config = dict(
    n_layer=13,
    experts_per_token=2,
    d_expert=192,
    d_shared_expert=0,
    activation='swiglu',
    moe_layers=[0, 1, 2, 3, 4, 5, 6, 7, 8, 9, 10, 11, 12],
    router_score='sigmoid',
    norm='rmsnorm',
    norm_eps=1e-06,
    beta1=0.95,
    beta2=0.99,
    seq_len=1024,
    train_tokens=469100000,
    steps=3100,
)
Below are experts of layer 8 (counted from 0) of a mixture-of-experts language model. Rows are named router (the router's row for the expert), gate (a neuron's input weights, with its number), up (a neuron's input weights, with its number) and show model dimensions 256-319. Each number is 128 + 24 x the weight over its row's rms, rounded and kept within 0 to 255. Numbers have three digits each.
Before each expert's rows: a language model's description of what the expert responds to. This comes from a sample of Wikipedia text that the model never trained on.

# expert 6
What it handles: Determiners and adjective pieces. Articles and determiners such as a, an, the, these, and adjective pieces such as ive, ical, ological, social, in expository prose.
router:110112121094127132127131125135129146117103138148117105075137164112074120141123135171138125066127137130066081115178113124102131129116125147144128128098153109118101140150092109116109157124107091
gate0:176122137142095144117143118201138142140117137081096128122138150104121118102090146103154130126136083142126103087158120146089126115144114135148124137157166130166090132181120144090132107136103130
up0:096123110123145133112135094056116133153134160152152173168094153114119074117112132146115112104096164145092145138162129143136121110093174101118125117168119106126113129142146093163102115125154145
gate1:153153154132157124125116135174106133059110128121101114102166121146148116126103106133140185096128126133096125124122101116145140149109149121144174109172142140112139154144095138139078125093137138
up1:129151130121124142142119113120133125112124133090113140118108148125137177119106122118143128093100120153117141102119168114138111136171114068105093133126144166132128100151124125127135107134118122
gate2:115136122127132128098119121099130125103122085127097138076093119117093113130133124118119156115146158170106113112125182139084160121099152116121123159136129115134125171133091129100121155151125124
up2:159103135105120150135112136118107128159155156105124155149120126146139133079141126106119146129113160091175118136097120111140091116100130096135160102089155105129146155077147130101124150121122100
gate3:084149146123131133139152065128105095082094136097115138116125124138100123150152108144143123134145138128182137078149125125094108151109115096138116103128155145138164109139140139153138160148068122
up3:157100110109153085120128148123136172149108175142167128107091143142150134141155157116116138117124091146076135131127110098139128135140116139115093125119127151139103130100136135153148117089150153
gate4:118124092086120123153127141086123100139112116133110138086138103148088129174139128121137098081153114142154122133061105157157161145106114143097107132122153147101140128105108134101093157156105122
up4:167108121148145082145126114120146166154104115163108127164115116150121133139082110206120073176136132125105146110121096128145101126155129159102154146145138143099099081114105108121135110156125120
gate5:127149131089154151156121113128104100165133095120135112060103164145126110157114146120125082082148154119127127121132126088168138119148132154150129099068140114160104159102119153132138089132160147
up5:121052108120160133116132151159126134104109153149156148104149106125110104139151153098103129129130130130125112111114119102153122178136086135166161105140140139134146131134094091078118148093145155
gate6:147182122137130140103120131116125117114141131089107114064112129104110117156104130128158149119132108135128109156136123093106162124122107150111130143106167104145135124111104185130135111124157099
up6:099130151104159109164119151125125112112122127144148118159146115170138119146140122124125103127138124162149116110137160167147106122136140118124121106167093078123104166100151081143134162117131121
gate7:157118146105102150124132154161167130139131124092135116162107093144106127138152123120143122091121140130155129175153160123092121136153121151098109165114142139159107160150094122141133087127115105
up7:164171104122140115107122106112097129147132138151128143141104085125127150133160087160127089139138137136160107132145169131157095131159158140107106148143074115169147138141132087150161135110133131
gate8:111144132143100134128090129151102113136137121116116144093121139136132110122136157136126169134135143142105089116135120153140153143137147104138168120157124141155076097192108127101088109113115142
up8:084100129114128135154160158128099141151109129152147141077131116138134121139153153159098147127142142152107135102125125115121167124126140081158140132156111130171122138070113103118084106144102112
gate9:152109100076132130136114122140127126137107155185139148125143110170121099142127114115147132105130166088121146145116143118130187172142127123167138144177132123094087129136149139125116124120111094
up9:099147158127146108099135113125127114150139157128119090118118137099122132160139135171121119106108100169119123112164137109147073119111157131106086103133121095162200145124083136133142125127165143
gate10:152108113079146143174167121158118102133142133094167095109129120105142116178131115130126157124132153162153105135137134142107131174103130121131100112140138115117105140126147146152144108151146099
up10:120157107113117131108110110147146141137117114174121125157095105160157118106107115148121107139104115144085130131115092114111112097127142119112202120110170139132119130135148081100129166100125185
gate11:139112165136128133127088089115126129121163118116123147120147085154123141121117132121146101102112078088096123134122167125096162134114125170143075140138104111138118158127124060179141124136137093
up11:158115131156139123117159097114123142122149101120157121093118085139148161134143108123143099111142062094099118103089127112114125108112112129117115137120173102105137185067099114156144107133133106
gate12:157124133128091129110157144140143111139142131106132161070107091128159114148139179146177102120090122125111111126166128176095106142123126164139089115101162142123168139125139113157123156121087122
up12:115142142120100158147132121085145134114157067126116167116120118134151126098131122115112106151158151093119128127120086074113149160179119125135057156120125137164132150130123122076125134154159145
gate13:105074129131115068152141132150148114163150103141176106126128170124126131155139143162134121132147148143115157146091122119135110147137148117127163157106112154131138168130079101105126115171112115
up13:102113095095144113104164164128125112141196144150153121119153131080099127132130127106145153141136128120126153072129147153133094114165117113093090135147149127141164140146124170168128118142131104
gate14:139137112121130089137104175121128131132147136118157154150171152126074130110102159101179120110115179146143095135132124105135123134162117163162123125102144139148122167148135139114089085162115132
up14:097107142151134127135118133138104173136057144128131164101108093157115163136128126083141143135151102099098169169180129162128133087187119115143143116113090137167118135173150095118098139087121195

# expert 10
What it handles: Preposition plus the. Merged forms such as in the, of the, on the, to the, and sentence-initial The, often before first, second, season.
router:101128119103104149121079109133142153129121157160116115112160137132076117161121096168125137117153157121142115123174111155112108119142116115141131126099122098124091158159113125126125135126090114
gate0:130160126134072096131077125162096134145154108137094134139187144149126098147127147141136174148133128126125124121114102069135121113179098119137136119127154135122081170103107116142124116125114153
up0:126128141163114196111110133125161083150130131113148119131121114121142137143107127146139074130089122160145109117080130132072137125123106127111108131125153150139137116081137114126112142170140150
gate1:136100131154111109136089138115167124086097097136119120136124091115107111104047102183119151150150151084168114083117108140118092135166128094117114161134154148111117145148105122163159108135114167
up1:096151149165161106137119096104116105093102152111099102127134135133154086116090145161080128085142115111143169112119104091124119106132142108136084136103154138108152122130130137128104140125105132
gate2:100109131155124111116133130168083150125126124109109127122142130114106158113120134164101164097168180146157121087167108114123147131148134122109157147109128116090121134114101124169136115154069129
up2:092094139157126091120151114123098184130118127115116117138141145121139134133118165083150152112165141147126141136107052089132127140123123084127152136110126123146179118152091141146151116117105128
gate3:130130162176079111129136130137113113102113094147165145149151116114083119174128179137135072122125089133160104147121159151179128104163141137102151125094132147116137132132126119153092121087133166
up3:120139114124153132114119161101128132174091131142133105124121121091116087073136097126142130105116147136136118109111172099139183102122143119127160125140099109127132124147102137178163140083124106
gate4:128153133109116144132063078117151079112150099169102120109145115139095097119139138131123137126137113111157110121133147143153112123084136154131101123103112112144112130140141115105078125147096123
up4:127137133138147126190148137131135151150091157140124106117150160083141111120080138119109116140127112150136146126128170100114131133119095146082124127118114155099138127137154101119146113137144140
gate5:141135118093132127164105139153114175141125112144100123102147093082104109145166092137135094133131145149117110150166136136108145138138131140113141114154115139133119115112126117094093139140128147
up5:151104145086140120131124157143176139142104173142157105165146175127148167124100121098125098118110105121091094127109090113138099116054140140130087145123105103136154122095128110154140134128102154
gate6:116134162180122138162114115162132143099123110119102117132085103105164075085148138109108127164163150131113169112149086109136147149135147126104108134123111115085146092122118178142111136127102160
up6:110125106092138127127102173135105102193153142146108135148157117136120152158120120125123120130110129170115098113131155128122161148124157133099159162179144137151153088107151114122144158128100123
gate7:116098134146158127089112085147125175120143134122159135120124117124100153112127116154092129103150136161142168153114082099129128196140121166141123149114135163150107128155101129131142131115097103
up7:133129120106156156112122095128160143138123129112145087120108116124133136095144126155095113117113146160129117135107161113165145127143097148174126176106138175132147108129117113134117209130119095
gate8:121138154106129143141128064097089117106163124148126132178120135131094146125176087147133120080104159144104190122136079127132139126167120117094189135145150145152130114142149166142100107113150106
up8:111117104140138155162125112100103140118151126106152125137134136130118161131170069138172117082127116142090174146169071175152148143156087140087147118169168143076130103136115146130113135129121131
gate9:126109105096152104127117108147136076116143124112108116138146120146133179151114092145130146168128094139137151112127126111099146126101091111074119133141100116118079103148132096137114084123126113
up9:136134130138105110150097133140174099159112096093117117133113129126138125135102137114133177123157130083138159136114082156108157101141119120104078144155115110158129071150132145128107162097139072
gate10:158165163116133130143133079147167165119081137111120121147168134179118159173134106116162160110123145161163115132147096108146106122176136126106111151118126108116124080117133124129112110133102134
up10:088146133144125134178095184174112128139143102125155166121109136116125147141135110170118109146138151084160131104141143150099135113134113172138157119132107135154156133122151126098116151137155154
gate11:151148149079141179124113129097158076157129133127117125170137130105191117125114121129114100120100133093071150142119158148118137117148100134132126139111116155157096170164132105138126141118121132
up11:156123148192104116143104165123170157160108153130137134142128145097165115120131128108168132154129096091150131151105104118121154099089110117147134148137099146119129097162124181113150054141133154
gate12:154096190128101144142135163168140166114135131153093117094141127117143089114117111125084180132161118142135123169098177140093177131126132170095130119107105122117171130109110173142129073108142122
up12:086107123138111149128105137124144083114139101117120151106131130118163094160122115101128119088154106144124141102110108126130062155104085116138161127102136156105085171169168152117125106138119161
gate13:122124160127118116157084099107141140158178111128124128151135099114121124144180126105096138151160133096155166115125189099141162116139127167112125122128153129144152127162136139102152098102149134
up13:133097153096118124127115144116084154138107129113114127171122097157135117134109099131108150134160154095158127128137137170084127116119122086111104135166114180108099168165127134134094133103150141
gate14:144127166142099119127082102158109107103142112152138109092142172115086109159110118136156160104122146129159125111123103100146157082127175113133103094102109147130090107120115149162123138147132154
up14:129109135123161146148125118115150101159111086132148116168153087068138190131152106094133137134150149084120086084125170155154105115148132158137151125100150156125170115150127069096148162113143155

# expert 18
What it handles: Past verbs and participles. Main verbs after was, to or and, such as made, played, became, received, or endings completing them like isted, ated.
router:116083153139104118156128138098145148119124119136138125101166175118111123162132058165132157090137126097133124114154129109128094152126117107182137072108134099114120126103131110150106139075088126
gate102:110142178143109144091153095144143118137137134113093138150130133156102122137066179110107107129139119135123135192128138126146164131163129115144136074087114160099129133089120120136158135124117167
up102:136142128147106150112113105115108082126142154140147102141125168076096093117167172110132155100157165143151186182131123082133136110136145133194130131114108136129161101143098106153123148128100122
gate103:092107082138138149117157120091143117146155144117132114147121134123141142130114136093193134103158111110103160106114126131148135171137081073150104111097103068148148158149158139149129132120108103
up103:104163118093127106166115138122137158111106153139121114136121131129162085140089114128147132126138116137150145118143119115154103144156153082141160076092153099166154116111135127156157127110145094
gate104:158110130073112102136159133127142089100087115138118118102076120120151130120147097120107154066130117099166137155168132143167114081128111134113170120112154139123155164166125093132139096114128119
up104:151149111068121122122154075122116123086136122115116108111098098132121119149150095136109146111146135077138120158151074156135127102144076123097164113105134150101119143176112098137128105112100124
gate105:146127147170152126174053084132170131090106130150142131124126134106142105095142139143132160122113160124165137152135088149111113126160125102144156155158113103107132111140158124112155145142107103
up105:155143139085084129162127138091107184167097160148110122089134100125156109096113145111115135073122128089131116115164112156131117101130138135094125118133118066166148107146140127130127121132089125
gate106:148108097153123066149091089134128100107122168096120147118110156137079151149129172155173111084130141094087157093133123110118175161144169134155152150096145121089148125123143134177124090161130119
up106:103121132141082120147119153118128093128161117094124183150137132138074122139121142138154116125124144146107132109162129136139107174121142138165156086122117118073114138159161162150136105130149147
gate107:129108134122148133129168130104164147123126087120111181082166120131146080149086129117085122108107148116132170150076132143141124127119102120139088100156098146142108145123090093135166122125101140
up107:132133126120142127134115119124095131138127140138132132143108132086109144101155162159160127156172086130162112116147161100097147131113152103124156157102111120152108164113149144133144158138132114
gate108:168148093146128141134097186124147132129156125102146152154099092115134117126208095127133132120129119140119136144112034167125122198145136111107158141162120137129199158103154117117147144137106098
up108:161137071150101132136139129136133142126144125144140131162171136128149126121134094169137120111160137103099140136144092137107099183119137083120155115162104129154183149116179121140151120148108108
gate109:175122122157134118128109090129144093141095136098118120116145123117144095134115133147133157133126125133155123102097093112098137137070137131137098145092108106185141120123147141202133093107162128
up109:144131164159136098118119124176122143123108097152125134147149135115189104097090115175128111077150134130124122120087111129122159137106164096078138117158121092130119151101113144164142155103119088
gate110:135135162181137120140123147130117166147090137126129108155104119129165131117102121116128142121138127111147140191167117128122122126117089105126117084176116109104123120133177136146132130114144135
up110:120116134119090146099126170158113095168122155087131132100136083103129138160165128139148116106115098159148114105158146100120106128162102107141133111148116135113047127105121134077097118145123134
gate111:121146162122147120155127111121165105100144139095122138124120116111103107151139069179150079140144077133137127099123105128118128157150089129146116147156100094142139132079124134178159152073110154
up111:131117111140123146105097141091121169133145144099146128152193139119137143105151187091115147151138155120136135133118128111166143122151220128140112111075157149100090116182091126091080108183136094
gate112:128118097142140120140156161140110142118179112131173114140146115140103116154160114127149167169151101128156095097126141108150136159107119129118123128116099157114123120124137128114125130095110101
up112:143122142114103085155096142160120138079105129149195124125120156137121117133146133157132162156179118137155114103089146124140090123095144129139134098127149126127134128177057133133156123111161152
gate113:130126123116131117122109135124169135101159151120161122110148117102155153189117119163135127082156119114138141147151149141125134143103154105115070147137067140151162134160147103084128153115098126
up113:135126161132144138098119110162136135145145128153142095118126162121107125154116136130119145118106113100120090123128159113102148159112118117144127130173086151140102133119153152118077129162121071
gate114:141155154117115097116119099140116144166114137126126154116099161151132145167119158144143134144157122127129175135125123137098119155091138158180122121140149136106147058110101107128128124129093132
up114:120112124138087099087124107120111135144122131147114127135129150130116118199161173085139151095153110164133103154136120137149118134139113141154112152125133120132139120085103132113139181096141135
gate115:148151120153097137090125088130141134106079114130132095115140159111086143145135102146129152111094146137120136084130099131151164145168120125130117152117115133138097140133150119162099159144112098
up115:143087136067140158152102091151095116116094121168139163120114109088136101122150161109155119148165093099176096136135139132151107119101151138126106094127089145157147150078098107103140128138152168
gate116:144118127135135125130088113103176121154133123122107078131141123141138160145110143120199150083141171108144178136168097113153106114108121094066169108115115134139107135130103149090171139157098128
up116:136134141108135128121139129164179139137128135109122122190121103132140121146081117143149140111103122103128185131108074118148113162144121117143124134160161124138150087116154153143151114156081134